Experts of a small language model: 14 layers, vocabulary 16342.
Below are experts of layer 3 (counted from 0) of a mixture-of-experts language model. Rows are named gate (a neuron's input weights, with its number), up (a neuron's input weights, with its number) and show model dimensions 240-319. Each number is 500 + 50 x the weight over its row's rms, rounded and kept within 0 to 999. Numbers have three digits each.
Before each expert's rows: "mostly gets" lists some tokens that are sent to it at least half of the time. This comes from a sample of Wikipedia text that the model never trained on.

# expert 22
mostly gets: " P", " B", " L", " S", " D", " K"
gate0:465553586492556490383424515518491459442468453549466533425496455597480464538433521536499466433547477498501437560503546555418499448427468494537573463501543615565521457608492518463503488426460472469477507496525473455425531496578504467410507553
up0:491391522508629506569444591549460488496515436492477475511443548576530514535466561556568492460464492506450480514447467555460517456474480437532590405535513487541482532488454487481582540456487488561465525571441540527485614579511546551481520638

# expert 10
mostly gets: " a", " the", "|", " The", "==", "==="
gate1:536553506513408489443436466531456430488489453388491479440460474487519528498457535472420463474481429489442508495525413406454550447502542394455548483416474483481370453522542460418523487477440496536673574540535559490520500508480612502495461462
up1:465428539485536494502620526480553527504532570599522532623461565520402482420482478486557555582505564506557520531456562536509445478440424525467389496544404508507617559521434542576481464404556523513338444460480453477488518490445468579555518473

# expert 29
mostly gets: " during", " made", " through", " between", " new", " used"
gate0:548447431474415465564456543503434518533505530452434572433531446622517455501487527483479434462453545482497594609522499528378517534446425544495478536475494505492490509470517448528468519512470528493466490459533521464580537514571378470505461508
up0:508575601487587603548503498483592524565519466534473525547590387345529415492427520478367555458544571585554516446541503570432441520547485497435505447557470472513520486412475455504561527544479580554496519482509525449566563509404497492591572490

# expert 11
mostly gets: " and", ",", " that", " as", " –", " /"
gate0:508473500516459463398545533444503484468471481553492450462530432539487462457520438498490442592497519481511502556481434621535448493443410531514523464520565569392465463584552469490475549597516515441537469427469505550523623523376485438556456551
up0:556482513571565401603412526462484461535509493527525533434517562520502469453521491439519467441487490426508537519424489460486493536552466517567597496490476415444453467527538500454576587455592447490545515512472505400463542510494463522470434548

# expert 21
mostly gets: "\n", "==", "===", " ==", " ===", "===="
gate1:579424526473503459459389474497431462453537421493488483533540551386448518495541432501506493497479524439427489491573499562482550464536507506427516543519436473524540442522435537523476488533554493512467390525515572448517594482498471503559486518
up1:498472476490482612594559519424512447542554483497523511499393459484461401514515425535533500440586577524567510538514528424587537552574526495487501437455464452493545477486551445432521441489494503472547488515497400499556582555470552539388484563

# expert 19
mostly gets: " time", " City", " area", " city", " government", " President"
gate1:501519485536497428468461474469581503491484490508592519488573547505500529452461507468556566504517472516461457460544592446373461506521459539559480489490434629524469439550443446468525495478503494543562496489495537509402623402515495624543604525
up1:454526529541616432510499625474531475454500578516449590514556531434526566542593489526447500500529519501532482440551525519535537473465554562572600472443472477448561535564502400456560400449449477525450487540420487474519498515407547481521494453

# expert 16
mostly gets: "c", "k", "ol", "g", "n", "v"
gate0:458494507491525516334476520469587565523565532549438508453542507520393555514478526486467490475466480541431493503482527524564435473457376491415452394459481475532486458438498408423602586440514549414510509503476403465599452493520515407536511495
up0:398508545445458520455527442479428571417432490543518492613538457535532522419579518475445462562529579544505480505558422507476554496441407483468467515505435482505497533484566507455511496534545495659430540571514414455529488490542550480452533552

# expert 26
mostly gets: " All", " On", "On", " Year", " General", " For"
gate0:550462441448456470461475559519530480388567465493496499458510442595455522514387494467477560482587513535556551536570422538447539480484526569512472491458498524536560463490534474437488439404454467503517584462493400452464510495531571496506447498
up0:407572533462439531546384520409491474543481623504548589511506543521535428484493529371473507542483584490424594521530477436460527514472470547487592543558493446490514558588569498540483527495502511467474526518518515507468508586462594485416477423

# expert 9
mostly gets: " June", " April", " May", " March", " July", " August"
gate1:410613549399604517483456489543448572528452515505387555448528481515435464432494526528500546425505515483491477555495536528554427516448492532529440485537496513413424415528474492497544488504536479466515566501479518520428522529497424501510469547
up1:564556545424553472553518458564542519547510542495473548483463551549492510454473608475450550475529483718518550532514466458505541550507513493509573512490500459461553493503553602551537502523476412442445494408546498517556491488506529566482428477

# expert 0
mostly gets: "el", "c", "h", "l", "d", "k"
gate0:506551476464551521422521571533506445508510489524456553516472503577493517572414577494404501475434579491554478488563556551459552445486603446548457462495455497475528542476538571449464570517502425420672560564415513500488513501527510480483490545
up0:401503443525498523531504506509414526417483355497485556503464499534530504549468459534433471538581556467465444436508470559460548435542495516554479473485437489548468592447507565509527532509492466540576517547419535462447510513578413481556461495

# expert 25
mostly gets: " second", " early", " began", "On", " new", " name"
gate0:530464394540590492343490525431522506485497489534515588434492555551485582580468468455524548532507408533496499582542477534474452540557489457565496570549483517533496514438390402454463627394498519479564491501463515579517552491541540506528419531
up0:483513525473403458534499485423510559472439499532561488578517537455481563455449528413541396503527596473507487517445526451553562468492521476549508564562459542459463462408474416556468444453504645439495420512552517482560472456466548449545504472

# expert 13
mostly gets: " P", " B", " L", " S", " D", " K"
gate0:501541530424557510473605507512528524492468537474490440541512513380446547548448456569475557521430622490586504509557511446470507497437421613442484521428542532467467494546454502458544485445606477522582499497507512449498621497527436488563515570
up0:528437560519533481414487476502516506572534501447546523472470519567506562538470497551484477517465484555459472510487560415501446516509413535457527508527445392414492511504564491468481412531435481532492364517503428555496435518538492492437521496

# expert 28
mostly gets: " University", " him", " people", "ers", " 2010", " 2012"
gate0:515543551534505475425566493509513490503435547501537465480495444516462496554484527459495466510601484432591496546496456536490480483439382464483472476431478443520578524487483390520589433555610480511542506541447460525529560509550503488597493487
up0:521489402564414505556506501507496474573503506573514424488501593500468520495425431505418455455530546476436569512502433516495547455482558523443532598522580448508448527485563475520555596538513446542502482600629475462444562510457481467495470358

# expert 5
mostly gets: " United", "ation", " World", " New", " South", " American"
gate0:527514539460500492429469600551581483471567449566465467446512502560486482558471555473470478515484488449490557644522391540462515504475576515413465477533502560493488543491424407481450458525516478477546477587499556537468495521431520530581559617
up0:519567516413477569514527514510473611533495490491459389491512521544480553553541565469557540462564527499421505597532584554529578410498558578511642488442440551563538488536480552446572491456532420475539444546467519539550524417437539584464514475

# expert 8
mostly gets: " |", ":", ";", "s.", ");", "."
gate1:447481514603536545463499468476368499375375442566519537463449552561524511574479519573595528494526568513495400500542476477453563439506548502490502505573433576541431476562454468496504479546518488447478509429456432537573448584480443571546531440
up1:497516482431449518566453512490600514564548484499539489512503472499520508455552560423425473466479468482478646523492526499523448494445454547520501452467535493467596500456590514498458559487477497538479485524615552499426536450434539432442519557

# expert 4
mostly gets: "s", "ing", "en", "a", "ed", "y"
gate0:501565553485488470453463474481560467511632512518556482551535455592428417457490441453474499494479554473493540367573520459469402469485508502500479427500554473527619521507518516503570557569525570502542560624459536417509538484472601506480512523
up0:462484641556492500540465593509404478433402541450557642561517430613519578421453465566527426534394494447489496530458437493488482422511566546521585481486551537394482480460540551529466524566494491433391458468413510369531477444527533483459510568

# expert 14
mostly gets: " 0", " 4", " 1", " 2", " 6", " 5"
gate1:512586462547512399476342520514513477497461550542526516470527530568462474476457534494417544548531531493579599461596519521454426519514487399471516514448437484471476479496557524550466584418487486441609459507593493566454496443484571553467490519
up1:532452556601546466538439551451542370501556498572457478574577534410499539518601514435479439472618486496508560510533597522531434503519415521539545502494367416475457434560441479535449543498418444559501540499433550497499440495451477485637475530

# expert 2
mostly gets: "en", "y", "ar", "o", "el", "er"
gate0:527497438486513444419424499551515513503561535487518538567465477591447487456543553420464439589485512542532513517519553460476480522428468508431499457371471520573537499494465464452546467472464483437521570490577535547465525466413554500557501488
up0:499401610469555465547498514454475499509533424415410488474432473554511555592611500522465549532535481355444487485436426439422500482432408468468458434466480515570403492424438533483446392536552474537501580596444532482499566461476558570548498588

# expert 15
mostly gets: " American", " John", " City", " State", " USA", "″N"
gate0:549476493457537521359417529427552515551519436555571483523473447572448490525469468443551565535575473485551534441580428413498477414453525489470498532499432441517565481511456450468512518480471444384572511533510466503467497487495519514524455594
up0:524551609497526527457471425462507546527503534342454534497532522430484469476472481463575416470554541525398482546508557511550448565480478516498507518469497487562397531579508436452509561412437477512573502523457561515499444477506531515398452451

# expert 7
mostly gets: " to", " that", " he", " who", " not", " also"
gate0:482475439473507425454518558560529490424500532432434593488444447629500502499377477449554462504470510541508401612533558538496517489461460541444429491511444484496602469528531527590398487523539461419489464446505415469371556518513537466528441465
up0:536461509409488509539565508460507388472494562490546456550608594428477415501496494437455507444495424554598518511559473459456415616446418477480423484530488565523421485602449562538527474570527476537531490556542578582613469459452497526538544552

# expert 24
mostly gets: " a", " was", "'s", " is", " had", " his"
gate0:576545573537507463426535465486536518428528511469473435506566521511443506498520461448476492471489575480500528545548538565540477447495480400429502449479467537530484547411519473532506432544427488533558532516477569513466511515474533499520551532
up0:560520531506480516468600497520473501525463542389490542509440481587568509458502534437496597498507419516386502517507506440486522592579488495620443419407544459559661470501469536575491520573407509479495473543416421495430465521413609510562557542

# expert 31
mostly gets: " May", " other", " more", " July", " later", " August"
gate1:564488495502538545475476403587448557394552520478487514423491496500374595443439516509547540471606645497589521462486516506453569491417513463497481530491440556515416486543494556397565505479533502507575554463487467526463504452519426531501526429
up1:483510506544445488484506478455489676485426495477527488427495520621479493541459535451597488578417399567478442505457449524561531503495474576507533604491487483504563510468449472445558473451531520493446597444509553433521502517397521453554456489

# expert 6
mostly gets: ")", ".", "s.", "\"", ");", ")."
gate0:466431560461516538560428533502543475470470498550481565457544515498469402554534653535493449434468497511538470507541547431347497550418529479442509546494467585472490571488499550488466553519482501532492516432483479565525432503500326514443534554
up0:490473457486471391575513508545513485458514420336437481541434528444533415414486532597489452494481410513526584526501505550460440506438536496553572471401437468464615450469538384447569488489495563454620535580415517531464409531480567481484481423